Below are experts of layer 4 (counted from 0) of a mixture-of-experts language model. Rows are named router (the router's row for the expert), down (a neuron's output weights, with its number) and show model dimensions 96-127. Each number is 500 + 40 x the weight over its row's rms, rounded and kept within 0 to 999. Numbers have three digits each.
After each expert's rows: "comes before" lists some tokens at least twice as common just after its tokens as in all text. This comes from a sample of Wikipedia text that the model never trained on. Tokens count by the router's weight.

# expert 11
router:534488505502504482489450515506576531528513508495505527478516510506536509478500469518597565498559
down0:475431455437589542457511474418494451470544482513460487501482478450555460542519499519519538528529
down1:493547541508521487504460451462534483480485511485555475471498459552443598450528513524443431454548
down2:517502403572488518505480480439491553513520450498522466467465564509566485515489528524505469523479
down3:563592429520497516501513480465476487490551560481543511489571477420486494488495462522509554494550
down4:482516384495493574525466501479487446521548453570484479472484434493527477561420541502511614510490
down5:517556458590516526550524419508462497450469521520493488504515489547504510474516563548494468509539
down6:457485489503553455508497463415461461500520500497510480466516461536533517443462504485599540538551
down7:533479503468540490542512556441488537490517498521485560435561417445577502436443483443475467518523
down8:539500530546489519524550508546519491391529491460540433472553438484458431448499517525502481539392
down9:495533572476517513543517515495545475487417551493467548558496556508504463425517424533545433411449
down10:482529459444532552479495589435537550568458483535472526474503490483545488484512527478478526504515
down11:424467549443500485459541487477430554491454511494433419481466468465542486560470431521493563557499
down12:508498497492518470534507458510448570439460482559452577432521557417473487544497484535498508550537
down13:441526546506489465486541495506487515529463499489498403479456460509447599511501475479512446607490
down14:529525462462506505547470421455596528474480433525534460474459543541492450503518483531455467539540
down15:515456476489439458461425522507558414495465552488521460495519563488484453564479517509433522519555
down16:513527564481502492515505483507540527497467567438482512426500552508576409491570622521503548572491
down17:487484545511569513530532575470475575405478563506423533456546489395531469476468466514545500530503
down18:445471457434456583538417495475532483561456499530503446543476530519466571515488462529449501545572
down19:580528463486484483526579520433521500477470547495565474509512467546514464449471558475480485485480
down20:494486525544464508467465470549463584466520493565510535514487496516498562422571522560475474397485
down21:576518502486535506528501548537521476503504482518544569412511490481467471460511484572476476537508
down22:432543515384498470538488507519479427524462538560483565449496516472456474559520426444469504576500
down23:552518534525456509485490481505474557522421458463473439487473414499494464523470508482478484415530
down24:500446499568533558529510492406471441602463507449520532532468484454468513543517540482458515471444
down25:474452563485497494532491450527542476487516496501506509516491501461463546544507495512489476528498
down26:473521521498537449453594537485519497420446497514481493504500472482580494434419529451490455422459
down27:510506459445543474523407434542511452444519520492528499479475499485439474525458460552504533512511
comes before: " of", ",", ".", " in", "==", " and"

# expert 5
router:509551450485465483502564520561470487468560569502451528533549589496502482486560510491488437434390
down0:466528543498585532512586530499555505444450517486445483512484489480490473490556470443500488452501
down1:526535530489503511449563504518532401480575599504488477466487465445512519550490512449536523503516
down2:476532537481480480478530495517494532460503554455511465449457503512510451538577583509461506458516
down3:479437519407516450565472491544479562475407525474601444508417524553489501498489523513439471515554
down4:473484494532524453544500465437506536498503493465465515488429438512478551474554502464440477549485
down5:462547477392478498536443512506468567515442483450500461500464435511585541540491563506474465555477
down6:502472490488522470498526528460441526536515487546508468533547500491493453530518502505492489439470
down7:485536481507500446452518482504523487544552504494463595520538517503465512488415448518504569515522
down8:506432484522499504563513538462473502475493486503476569436513486465493439426482490496494457463518
down9:527502423518529452557520525481507552487493520497448479526495546501494481524554538575411534550496
down10:571547508484448537522518459523500504469401537476471500423499511547450527454431572535596453526514
down11:432464497470493406507422468513459534532515451408465481463479503512544496446539475553510519504534
down12:443480560509543441502541487575447472505408517492521504549448552444436470492488472493512462442463
down13:561492416442467517470489478509490430537560457461574539541574472531485491542484482515492551512475
down14:524567529524506443533483475526498465549503557475466501458544483617480454478380523434475503439516
down15:498530453481561539522471556473469466512535423466503471503574537475517494562500539501475518454473
down16:468496381425501437523521483487544482437540489441458482514465514473542511507494537456469482507478
down17:499544440469558521515594564490512413458442545510532432491545528460517515568495489522488491500544
down18:541509516520551542490483525520483515441454465508529405510519567550496512493528534577492540469511
down19:609547506489468566494511483454496505527555507470487479503533481552500545419517468535518470538496
down20:467444447468577567528606460568503564465534447551515465488492492522488576499454543526491474550520
down21:505492529511479539488447467511498507493450573524526518525562515509513518494474517604553548582497
down22:533514506500515508475483536543451488505444540498464530488483493560514516460528571594535476446412
down23:475480453475536447525481445460498510521580532490480539455493441415510468476513461534420555492423
down24:505471508520555479492475471437439481527569507497544545560524437583486509465554520530393528560576
down25:521539467476454502487539491510500496460436557521443418535501509513409458494541494438518481502537
down26:578529477468494514480484512555465494515494488525497429526495499606454522497474476499511478551514
down27:545538491606438499514458531535504522541558496489456484562518510507453409520519569543481513431522
comes before: " the", " a", " an", " his", " he", " f"

# expert 15
router:493496542574410462432471482480493563476439459495473512539548463542479441549548545558575456515509
down0:537500467470517550428468468532579466526411490533457500495437508502538475491520526475577539526454
down1:404491471478509449551523461430547495568539479557521524441448514455485546523525487469464461566464
down2:478537506427510532537569513506487554509505502486523383509495472536473526540517512489475456455453
down3:554515521526487480492489498489551482476572496463569542536560519530452458493484411528527505474555
down4:563429478517566447457531543499528569548455506526505506421544559506434466443545504449543546494538
down5:525491559551424489478474465472455502517540547520443497533534481512474517487571533468508586463534
down6:538454555503441544474487538492495430444496538558432477470480503445552443572506492512522484457486
down7:485453407525487433546507545528455525525456525516540524464487535535519480482453448471489558422517
down8:475452462493557493457523464565500484534488526537454536488425526458453492459404509541492574542547
down9:526436419480524483487570442475496449555414497518498507538474517424509536563559421509516492418487
down10:560486457522560522467501448516533500516527512555501538485511463424507591556425500489461548513490
down11:502591504369456532498484519512549526465515486479509527456503531502468500527467450432479503503496
down12:476491516485450527465527532543589530498532529552495511527431488530531544469489501454475501505444
down13:513456529444541513393497519455519495499430451516497545509490462448407512530482530466563587549502
down14:502487418500435448485421542556450572483428493504531534499488453528460534584518439473457494453447
down15:549508568551538450478486480474491480512541560502487557499488516481509448490479505454476520497514
down16:482460471528566501465494486479437475483543518495493419555458482502495546453526454458574497524621
down17:466506568545523510437495452509519500495576440483506517489520489488524473531469508556547542467417
down18:486590504539548525498527521549482528578529485515443482531532547594569427459555535502524459445446
down19:496548512507482527390564492545519452427462589488502446489514534492486521548533486509547469460493
down20:457478487519543507539439506454545559503464433480551436495536465529531451495578567478584443444539
down21:445573442476570485517466508511505529484528496477488516542511475485534486478487539375425472534504
down22:515450528537552428496487511516474537432573541452436528425466462476476482471533456529461452444495
down23:518582491553486427473507429512479484416434474534536533543463527463470526467529486455553516487508
down24:507550451490536489471456504483498481511529561519504510489473487453474450473429534446487490558554
down25:441495473487490488598420530533507531523446530490506474527450516526502496454513482514523538551462
down26:531506485466471531459423497463552514559489404459544517499518563550575437521409527455505502546497
down27:532610477510497473585460546512471476488496555501539497493485596529512406524451446461513536507505
comes before: " ", "|", "-", "\n", " —", " S"

# expert 4
router:506493536454551556456574505486505502528528470480434548450499510489537525447437529545533524459489
down0:472504509495526495543493482496480493481469499476551455559499451440496511512406484509477523573495
down1:490550510512448516488434531483538540415500539435531452488474478560524428453452490528461507490521
down2:529482492518507489594504471492525444477427483483528481428470553476499506573574573445568422508634
down3:553470500550531483476497462510515597446426489515513481541492464536499513468494499504533487475543
down4:504578492479558499505534542522440434467493467491465495570525509493469487516561478527478452481491
down5:515500520414523461463530446466513515525451477417488456484513496549549483566470588516545509552587
down6:482508532470538526509478547510498549470502459503466556444424521478534464489532509458511468423477
down7:480500529498483420385549400508465544532521462458481546447463563472492480546478484547457535466471
down8:477516528480469478475594476472552487513543544513554529466515523456560451477452519453492508428487
down9:517500510463551464496508444493566406509533490461464452482471550518510474523521494489486476477496
down10:471429530464547511522476445477475534486511470500542512547458433564440504450439490529493545535449
down11:479525515543417487514479544552493432549435493497487516498572552519432445458504477476486582518423
down12:496459548476504531521446501487528526508482499581547499509509509544471553490553437517476479510494
down13:492519407469583539456486439476582498528483479589443505496498552439494514522483441529462499574521
down14:512544539477476543538595469462522507470523456507412511510476521504556545432459532469559519458500
down15:541484439490579523532493485490477505515508485520499546498519535473549599483548451514483509559474
down16:485461482510515466520498461509461441557476521535583549522548561467503518475486503512577463521476
down17:458505478461558531484574498506437565419470511531488544533538483500531522462532479544425476486476
down18:555503545512498547525523476583562444513455518523471498504507581497526511510498496460477532434476
down19:483447527517524476509540503477447576512542456482516491445431454478454526538474477473431519493571
down20:418471551471486500509475546497449453494457538477490431504485496490509439499502475465506555519527
down21:482505552518473463480480518430434486447499547519456457516513486477609431457605501504548532520519
down22:472544556525474509397499489484526453548483585522606488501517475488579451480498500565534520477467
down23:469467495529497467507402460466574540538489497490557502489513500559466569505472456476540463588523
down24:572518571544521519563501498435476448529509510533476480514499480407505523525509541529448527473537
down25:485479507531515508463486485460511458489475475482450514399505477532554492545444510512502569524556
down26:504464536511478562521544538531519470495436489497466643511496478575484504470512518497563529545459
down27:520483465481459474466507480476517517427512528511491543585446569576485519500525519496533509538472
comes before: " |", "1", "2", "–", "0", "."

# expert 2
router:498505480472511564493513471508553554556458479480536577523465479492492480497535490564441452501549
down0:534514451486477525495492518515553453461559506499465405525481587526523506474606426519473515445547
down1:491437485547571551456578504475426526584510475540497516585470459443518532503550502392468436424510
down2:521457562468463520474533493494492506447533452505516469464497504556585557479524452522480500525480
down3:479464492491500545559417469520556499533522480504460483490497521559438569463530459560526576481634
down4:490499463472469471474485434511502444485485474527536479478433514501468511537460469451582543506502
down5:515432481489478566543443504495483501510501509504512558452456496527512506486544522520513566587560
down6:467447541513485531564511481502513519463481504527484524495503465436515526498478465500510504609486
down7:441517578501551500544488560532524461518545478577470492517530447516482527512467432545457486495546
down8:447552483536540542509432501461546482522472526466497595439516478491462482525533529529461470515547
down9:494483485434482516457461556503465480544470514510490525480520542511537463543479513496467486506518
down10:549486524543492489487470486516530575514580524484500433561510471576496479491459478442514518500502
down11:494578524565499487472514477462638467438522520484482535502541568477457457463462536551565517537517
down12:524550568560506511555478544418537450510516542502468539464522542523503504436516489476498506500537
down13:551500398550507524426495492506518506468538530532522522486520501521562447469508499463552409477534
down14:498589531467524499520480445555510548463581561463476519481576483537508476501505546459459476476507
down15:500487562473447484472463480509507481500489498529479445505578513511524492485447481461508476503490
down16:500497558458464501425535447505530494480514478498560455491533440459532435476418500539449477449499
down17:510530515498485502492483424531482514476497635399465471464520552529467469471582497519522502504526
down18:472541458525585429477434520512501476558556514465539488532503501494529545512498493442503535444510
down19:530556490526441502472505524446455501486519490424461472416450502516469410517448500525536524485540
down20:528535517487509519433468417447493519447510472473535509523510487519517448495451455488478547491424
down21:527480459451437562494388480489459480450524492491559420488520467445512403565505506445481481511503
down22:523557485555414592511467459528547454491453477499501503540523507556486488531481502510490570465572
down23:525511472552454595566405554496572499524461467531539520495550527542494527508491470525432463474450
down24:539562465504520453506469542473492482530509474451544433525521540437533545575501525459505524444497
down25:390455486495582480517571559489484448491474487506563560515512478402505594485473501473474527428553
down26:488532424565487499515444460470548481445528567518532404427412451550534444431490492484496502509484
down27:499465486551489476439430485497473523497550478522561466492446513501461513542539399477442531460542
comes before: "s", "ing", "ed", " of", "er", ":"

# expert 7
router:547555513540532470479486511581524556503459484537449527499545488478451528459466477565442578598471
down0:527510451534506527523462489543492514488472471469480487493430504495631455443503535428526527473478
down1:475459502465549547569493528465509509474437525545528563535505484438469455499512527506538554499549
down2:470478501455511539558544471473472557479421430515564483462490484433516462496505497495497515467495
down3:552459504505547486493566561516494475503506513458607389522553453469519555500483487475530556517499
down4:541436473479431498518468502529442478543484472443570489510465454586516473447489476451472495429486
down5:489475495455535496434507475515476500491508455526489501477548513430477530522469421510476480444481
down6:481523543525483535546512512542506433482458553537540560522482440509482511496493557485502525460499
down7:506549450503450474515559518474451469539462468440492445530474492525450491520595524491486497477511
down8:467509485531531501463551539487571542575442513506395430536493473495507470531538445448509469547512
down9:445457472478497539479441465535492521485504550493520522508510532468501520429443565486572497429514
down10:462522536573466501496493491524515517490572526545437512466524438415505458492457505442520556450512
down11:441565394488542450544512520503528465425467486516499472506511436487505482543541515490528545456454
down12:549500521532553521645518537528528531454551488551516501470566533474540469434441548555459524446507
down13:526552478439484469505564480550585544441484489545471554496514493493553461489468501508521546511507
down14:515555522595502558466483540501522498505558517523466597498483466520557461413510415504435495386508
down15:478429408455449461489497468507507473454585507495456511475440512409510535519515504526525454515490
down16:439422544525422512450534539511427479515472477525506472490478551503465507515414515414494519515539
down17:539498570486575434512488595517536578506583569512539499455447492484487502467452488491461456472473
down18:477481518533479488578474492481513484515554560433540501507472488508515527503569440536480534450436
down19:570422561566454510504487538517542512534545409530538507509504488497515551537554489575525407509545
down20:481475482480482511488510511525426424545471520483496496535478475494548579536480452497542562531480
down21:533435475509453502528532437532532527516477490544523556503522486513418437491562575564500477469530
down22:484555506464508546537533419461482515475480510545452502525491497489524536478530523437466502496446
down23:483495540515466489527492526460511425506477506484488452487465441529446543531475474572422437520490
down24:523550529590478504547491510528500385529471512523497479462485540538463496488484452538544509472528
down25:520488558526547449518527526555472479529507471532505533571517478505512469420517489444423398417486
down26:545463509542599579491537556502515435575532480581500531483541534462537489476499500497511543539484
down27:459522511442513528513503571579464527493456528438492509486536482457487424495478504516508495497525
comes before: "\n\n", "\n", " |", " The", ",", " ("